Weights of a small mixture-of-experts language model, trained from scratch on English Wikipedia.
Size: width 256, vocabulary 8192, 28.6M parameters.
Below are experts of layer 2 (counted from 0) of a mixture-of-experts language model. Rows are named router (the router's row for the expert), down (a neuron's output weights, with its number) and show model dimensions 0-255. Each number is 500 + 50 x the weight over its row's rms, rounded and kept within 0 to 999. Numbers have three digits each.
Before each expert's rows: "raises" lists some tokens whose logits its average output raises strongly, later layers aside. This comes from a sample of Wikipedia text that the model never trained on.

# expert 5
raises: ",", ".", " in", " and", "-", " "
router:547523544478480510538496540494441471502555556509588524473531508451540497559585525499480531483512506460501473372475581487441485448529539466521467510451442557556529414443577648462507406468454587447517514546460503515548503522569551505509554577582497544442514484439530576516433524453578443544566591493480465483468446514549534473569482661457566579493477572395507556491541470464424544462517557541444524418523403441468463486422500437497553560541499449448556420549541470474468441524437512444492461671459526433462535500470520545401479467464470479499511458446468420475447460377586502447552421483440518424464465518486513458579484421529527518435487461471472526478462529491497532569537544488535578516498507543524590495453468431519582420481502473501550522490523533601463508500399584
down3:541453478539510577542499456498516496513518420518493420448507481450602523625500523595430525427547506521476481475490492502531465519494543513469479537601544470536505476525610503416537518591457467429538571534407522431449468486544569581453458468513520535498456499488471532564515531470507382447511499453476521420496484474536485504550457546489551558490513432552585533456564403455383503499446495558551511536560529502578443450515563517423476441559514497476454544579567474533499518517450521499553516578445453490545484444501429455481524411553572490459524536499454558435436572454426540555478521416513519484540426594451504523464444536402525484437607586511505509443586583575595449374510443557520528559508437433558552445576588483503451525483435372546555502531551530490483464431556545
down4:517472573609456497508616456475550468520477524425526496390496481530478535592539576529533539529622628481519566491491497562530508533549467554506480436461520526479488514470511551535598578543470520479522494598451473497585499446525493531401517538426471567506621486506441522492399480505482493514385560537539551505541537540494514461392489531556569474569421550582519445451536546461469522468488452481571517553526452496575553580461540579568425481554425519548554498519449504488476530526527548502595479517444504485505591514520535481471440496518467500435600535526518481551487533439549509462486600580442497463428605449462586441454507542590536493505436515637550527539524510485481534456474419479499430462461392505536442449456511506520526411528481539501466487549469545551589516566612575
down5:561515557491498504571518402432427583487457563558465473484531475538536552458538444477541513431462541577454483444479539518534479556472514544439486489420442446493590506540462468490479422460519595398548451490535519517452420487535558539458541478525546514520515582448486417532524552512502374551584464511442513527504517565425605683507437422488492444427434500532516515560561392460488489583529440506521501506482470558479548536477464563484507492408483529517522485509581448526438542557532554428472428457507487484606476524587536526445454490525450515541542532526564560383396594454521573478553502506536421442484467446519483512598443501454459581493513474446523425568536534485471458521423532524592498481483486481527465517586519446509501602549400506537546438517525543406417502488469563

# expert 11
raises: " ", " a", "\n", " the", " of", " in"
router:499476498527426542512481548537522562562553482470581446615506481519471477397415512514468467437463474496481507482489510461488556384604449490498431375450499578527469503537550484477568522400544505488507463428507463515593453510512568443438517491501543573539499494484490541482474465581450532534474503554618590468469487512458524418465435523535529505534444500478542548513487451480467591522476451560465587498486528431558511496511455494570576497528495457607479479539437501510503513572535377524494529534410558499458583557595435485481431512495515530409524492505550440487575497530611440389530435549415527500482496543546451471514571533455523562572439541670480482557567496512401539575530603523500549542485475485480582450400571509511487409458509460476525542492398402488473499516514541
down5:585485552473425558562479475501488472542449421447496489509459486376481540435479567530409445433485469505481427467493480504544464516540403461455439530538448453514451469480467489448466652558340511658520461455585535543466569505521504580494518511556518526523452506519472506525567614449553489509431428448508521436491448522500535490579595500545502524571504515538508495490469467532442450419497457522430450624506551522522611560517532489460434466504497538519461542517510532574531468398484492455514477459583497513439483522469465466525517530532539489597545521544581491493571456452485497515475552472416591461467562355510561455503576500489494488513516509512408517565586566472541512536429436471385484487539453507531528563538516490558449491527524540382498447483535455558590537581552562
down6:503514467451518437414519566586475534494586457595493464479516442511509725529548507531515444581520467543494493468449585518453452437463603424558495549488482513484518586415542435577501457556585453439512523493532565516509507552441501412490461569549488452426484477481509563462534520488543505414520513427450483426481492465551451525507549492555474524523505456490545457495460516507435503528498503447486464471456511494559497421385599470561423514531486477402528523487485446465478512443603474545425494514420550549494481500504598540536559417557530491525473461509515529594451515472578456580508519537484361489520513554580517363493459434456467499496527496433535524428455493463418554514450494558541441511385474521435496478557495501467464446531498493465494530594422473369579432480465525
down7:481477487405477535455427530488535555483506555507444486523475459509496498591513483492562426528428479542534544470528461493555489487397437540534441492397430471531512468547483465525484530407502572504498481579580470518443475489440573481588560401534577423431505609553358469503489439571440517607412481561463575534569552557592479549485485496553403448509443448522586452501498510532501505443495451484556547533460443539527525514489374376496502556550624556463576521503541516307442398499499459488566533465602465534496536491534485449483527488432471516466489498520449564502444445563492530536511523583539480556448464520512560468413452510456496486569425526506495522471416603536489491526484485533413471515466504501532417529588506565490482544469490443533497501515514426548500491561523523

# expert 6
raises: " ", " a", " the", " in", " re"
router:500555515515454556450428495493568487496540535510560508539478495455409532512542557464557509475444494537460449379534538476478475528503542486593477479418515476542491613458487510492569427538507465500473524597571521505502425555546546470500508585485420476455460414511471529481532518561513496567457514469601521453470450550488496423509493575503508480412460527513522624498510451556411562491465563525505542471564551379504511519588419523541519438575502473552473393532468512519421436537519548454475514505477511463404556526522432490503472571659572490394525480489527551509516525455487482451601456489378455495500580529479498583496494540497479484464529482425424468580474532389503651520543601539454531412496654555487562476562477584502554450462558507483452480507514549555531484467540538
down5:566499498418530492512468554424537546455506440470557513495482365486432492472604445485556548574507349487526490548499473504536522546623556466469428483519491525459496511414501533551505613497435558497523558470411453446533518580580483498508437546552489546489502507539572518454476440542477461516518467458577522484421488510501537481549505576490445515523637577572585504538416494471459489499568465455445536536504625515606480513494486593471532581523507593507570509499436554483516449487509532448494547552358443450588544579531473501520437518500410550443517485440495596516516565553462466481478434478633594517469472529529528557441508441511476492527537523532403472576524466544526523488476502397499601499430497546469469503437493470511560485516392513562472466534485506498553477549421573
down6:542465421522470575507543352545510524477562479489503502523562494398540532552533513544503538566502420492483571457476511544437511479461515544633528500491465437525524488542471529421555514495496378550526488513478564425399455503529494528503513408500446505480469486516476462559521586495556511432589480510482535554573479574493484538546564454398516510455473457417478524488547624486489500481466481565488499457441482608503472598385561495522495473563449609440485435557561558438581455535387582536560494429515472438486454498419550644524524504540534497481522614523483490453484484476520502538516436443496460567492534413463438542495570538479528507505489500413538467570500495559516580577445535504507491560583504533623531382498543526503543513554480460454463572537481504442589470589482521
down7:423580465470458486463557523505535561458477485536444511572560553422495498425504489529487429540537490634598515557547438352534484517502561473468520489459556560514525472485506497506588487561398448581422556577476501521410491555494504502537510484479425530471575486446467471553539453465488466606479568507555530536508468553463379481537486407482569548518441551514512510520482494485520606509519499440557409541518539515565566506497518536494461591481575415399514462537505600491469443480494510510455466421468488497487503414532532436499531546454558503460556491485558591480466523509538477550548564475503449405547511480435533443517541442467469616480421565441523539592582559453393457475548553523435497516563464476511425483468560483459511494551474641508496484566443391489628482475473479

# expert 14
raises: " ", ",", "\n", "-", " in", " the"
router:483521568528455571519467539556465454400473508524513525523552471500445483424469456539466463470504525552443527399521521497438498465547538482582523416538424435539369504519456519486630518453464502486577466476487440566486449503541474424536480485619364386421495484383562484511469538541461556476476503556534455417474480438494547539491541495504424591503460448594509459495564491415408563484437416499503526549551536447586462538544533520580561440587502527462509448519509492475545493522463454583577505498502489568529525560523491511480521484575466589470474477614479552454618483497541460455468497529465579495371541490492487642460571485464499501491424516483445494476501473548543494524569470549436496445492581567475471427444499528513495460511473559416564563490479519537458489628564474
down5:425471509510470584445504402543478481554474566407540556475500493445504493476468461529523497441500466521475431536492496418396435440464431498520608445586473477477447571514543466532433583477518524548530567507470535612501409491562568572526528463476406527548459583568523532481561525566428544604511523511518522349468470438489540462498470466514515467527494533471543489520573493547518474488474510606555408505469518488619557520388569454479430455468507452506472605535496483469443501524499512522464550407399524459489510465421520412501432465471553478479546477475510544457524360417571509487355407528462556538461433519534461427503425511591468515423538490457470435418511647500494491518468522586488485453528481393526524530577470496496484482477517437544482491498495494461514498496535511
down6:470431479457442529500549598394401466491382471472520464583528528505515541479538429526557529469489561571507539567440488507496458508449515502474466465536526507511495487490551616497502504504541465553574453454488553541420546452527527534583506457472452589560383441444504482427494385414485590529500560507453521566438518425575477540462462423492484492521450458571466488519423574556465468517545462487572402528504471504478517498434547550469466480589456527488488556517573440407470518560512598575471475555531429586545508537394556489593423476470598567417566468525506596514518532436436516468530484478513469545514580513533463565592522466548565516475484547492448458412506571462464471481556431569583423526474551520502456466526496425490488531481493557541525488586439473430505475361458543
down7:513371508461467479429469478598521502509554540556540594467498493521412550441413512566477543483465539590366526516514489532554487487611390550489439445456485477421512476503513511538528564530448533420562372549538420428525528462484551526476475472495454555505439543518461588599457445587554406475471584501584487565537531444543560572488532479539581608515535500535464444505606442361540510500526529445437478487497509486535554443464478553493513520488572532397519453543484514552521434474454460501528497516454442580514460485563438532519528572472512465533504529474404499545540497480543487603415466503509508545492526499523522499484561496577587389483505514486547525457433449493466517494418468540472489467497448494508410539557503552459494388484527549459398517502604397453458472516454520

# expert 10
raises: " ", "s", ",", "-", ".", " and"
router:552489458535525530400466498439491469430501532536495516522537518491510461442481486474458603509474444447505452495541513468537524551501521531549453597505471598496488477421534524517477446387514560562475501532535482522479529482507519451460583510416584492462489498517507511447558486494552583506470596520517554444476515372419575419439415525472574513482552495569555522492558520520467542494498548496415564464528638451500472477441492417565500450553513547515502494554545589413541455553411497518473497393453579581471529601586473514572475596540545497545462482560652489522537624417501448416414451453532562496486478536581501612514495535454507497582425519453463534499497604522463435473505526465471474528548413518502555437514592469529505538487532495469532508448592585445504529480499615
down3:547518463482484482575520428433490583511440494432486390466457486541490504544609532565488512468462531461372467492414550540475506492544558526537438545506579479503502531438379492566453517514395483553442473510545471539526507522582519484592534521403433437503534437630449503517505483502501425425524448580502528509555544562452443448501568479428625521460543500513465504423506591587414430570490530569476534530558525457454528456574538472499459435537470562470542478595439506538462410490603453589512417425483532654496536479570438502505533456486595571482516584560471491487490472584483512469485566467530389592565518496479529502551544466562445554543532536504550521512501473473450568411474482529567448452481492487498493411479557543495477482504499452517515555500485575478526428477529525
down4:569427412402523431510551458544484479502474528465528439571477461554422521415504567451507528545476493547492478500527458561520425520535539428500432478620573417605580499587514463520552513454539474548521526541500515503432435508538503454559564468442590506486571532507531513576474439510494491422565491511500476571523636488473514518522517464494534457554428462455491550487453468453519516532589619523500477450632452476515481504499498497553511539494427456504484488540410642466454516380590494547549555592511530536541490555414463531517465495435468497568476505501467480527530469469539498520477445524546538473497512469455483610465517529507521413496465467510516429495483479425463515429522450606521493501491577471461393612502561436516431561488459566492514484375517465580364428595506553
down5:553466512519525586427499444476523488514487496466455559507468563524496506496545557425605452498467489441496453477641434506436464481490393395541453437534492575410478475570435538532480542541457551477429384480412549410477642401411574491531489518587467557550498495478549548475582432522579439473570469467428406567504569414599497488523445549458437431567606470472470444512486472537514507510491514532499534503430528506541453490444555599447477432536533542554420535512523496463585496476540536486496485451467489491503452500518530502546515501501566404524469523428597456468469506493505500505469421524420519464515496529502444428570510614506546546490490467449409453433459491493506429473569389588452540635464482498563501511433459510483511475481432450549506544556480490494505468484463447

# expert 4
raises: "-", " ", "s", "\n", ",", "."
router:479589537490474535471515475560441592486536572531527534491508680394517528483437470456505496498496493486406409501560484448460485340486525496512504415572451493477526501523537444481572481375529530453436485563453581544574403507544467470548505498544584443490419423484501487459520490556517542450423591447487476527486503434438505458503364487591545501528510517592621447499449494540511454514495511553441452531472531565541466503556502542508491553485509513426488445519396527358502501542455461477408527447456524562520559434462516542498538565529456503483499617517568591463477517408450532533553512594521536510461560565529529539541530565449560595448502506456447510609524535462499550533436517446459484536517532512544543457507518473561553624477444478501546499465488523505485512474488570
down5:434527524486548483505486442528637517461502455481488480487475540461515554530516461453545543460567491500404520457525484523530467551475507571395539513548519404546462553531513577520511466530443445631594475517476442557516519564470451578446483445451443460463614395470544432482470492549504512481466546431491443588468558534491564479498522447571484484509585449510559431434609566348521513593512468541508497474500472430551535495542509529421535477436438489462478488583380539525487521560545531496538473543453477517417487443393537456550496560501470534419526525441451466477473421430511503431449512519479336515405537534436521513458563439490459558550456584481506532465565494577454551445437528552405541509476457449481528562458434495530580461527501617525528577483439488486524459492508464
down6:413488468485381479498501494484512484474466505440519485513563467503486574533500545520494404499464378567462441482476471424467490524496540541535485464513511490457590574513537561408527430450534459511501465514505478537532487511414542433539414562402367569402520550488492446414377478584536373470513533574554421578521529500476439437502507467513541485468458490465490478527448498512528521439459517497501442529474523465504520496540490508465532426436463491500502411601490512416532514519517345534521483528503459451422444458424519565472469482478467462617375569548572494515499503465543494542462533513531628591592519527533409418510449489498519579485513511502450480489400523400477552499523604595423525455547631569419555458493496550468494562475492506501481481512485519549470505433537484
down7:429479462503449514448502428432553390556522546550490528583536523461477491495477500528467552436483495493439471553572477526478534493517409466503535419580477495490420501526598615548534535553474471645486509504492533468526461464544530605486509499470409433422512540498511552524535464431453540457568489571585470439502477489462450451495499498619488451500480458510442454440497548531472553582533405533470489514484506529519506443507480562535473423464428404532540582466491437481564517386525577421521523580492547475583514552469491529454498522413598433423464414511497461541494525556495641539529501614526457639457566426476520611531531511539542472541557441515487450468548442548440505522505542495508473488608415487580496441477570439437497552406528467519477493486522519531508499505419420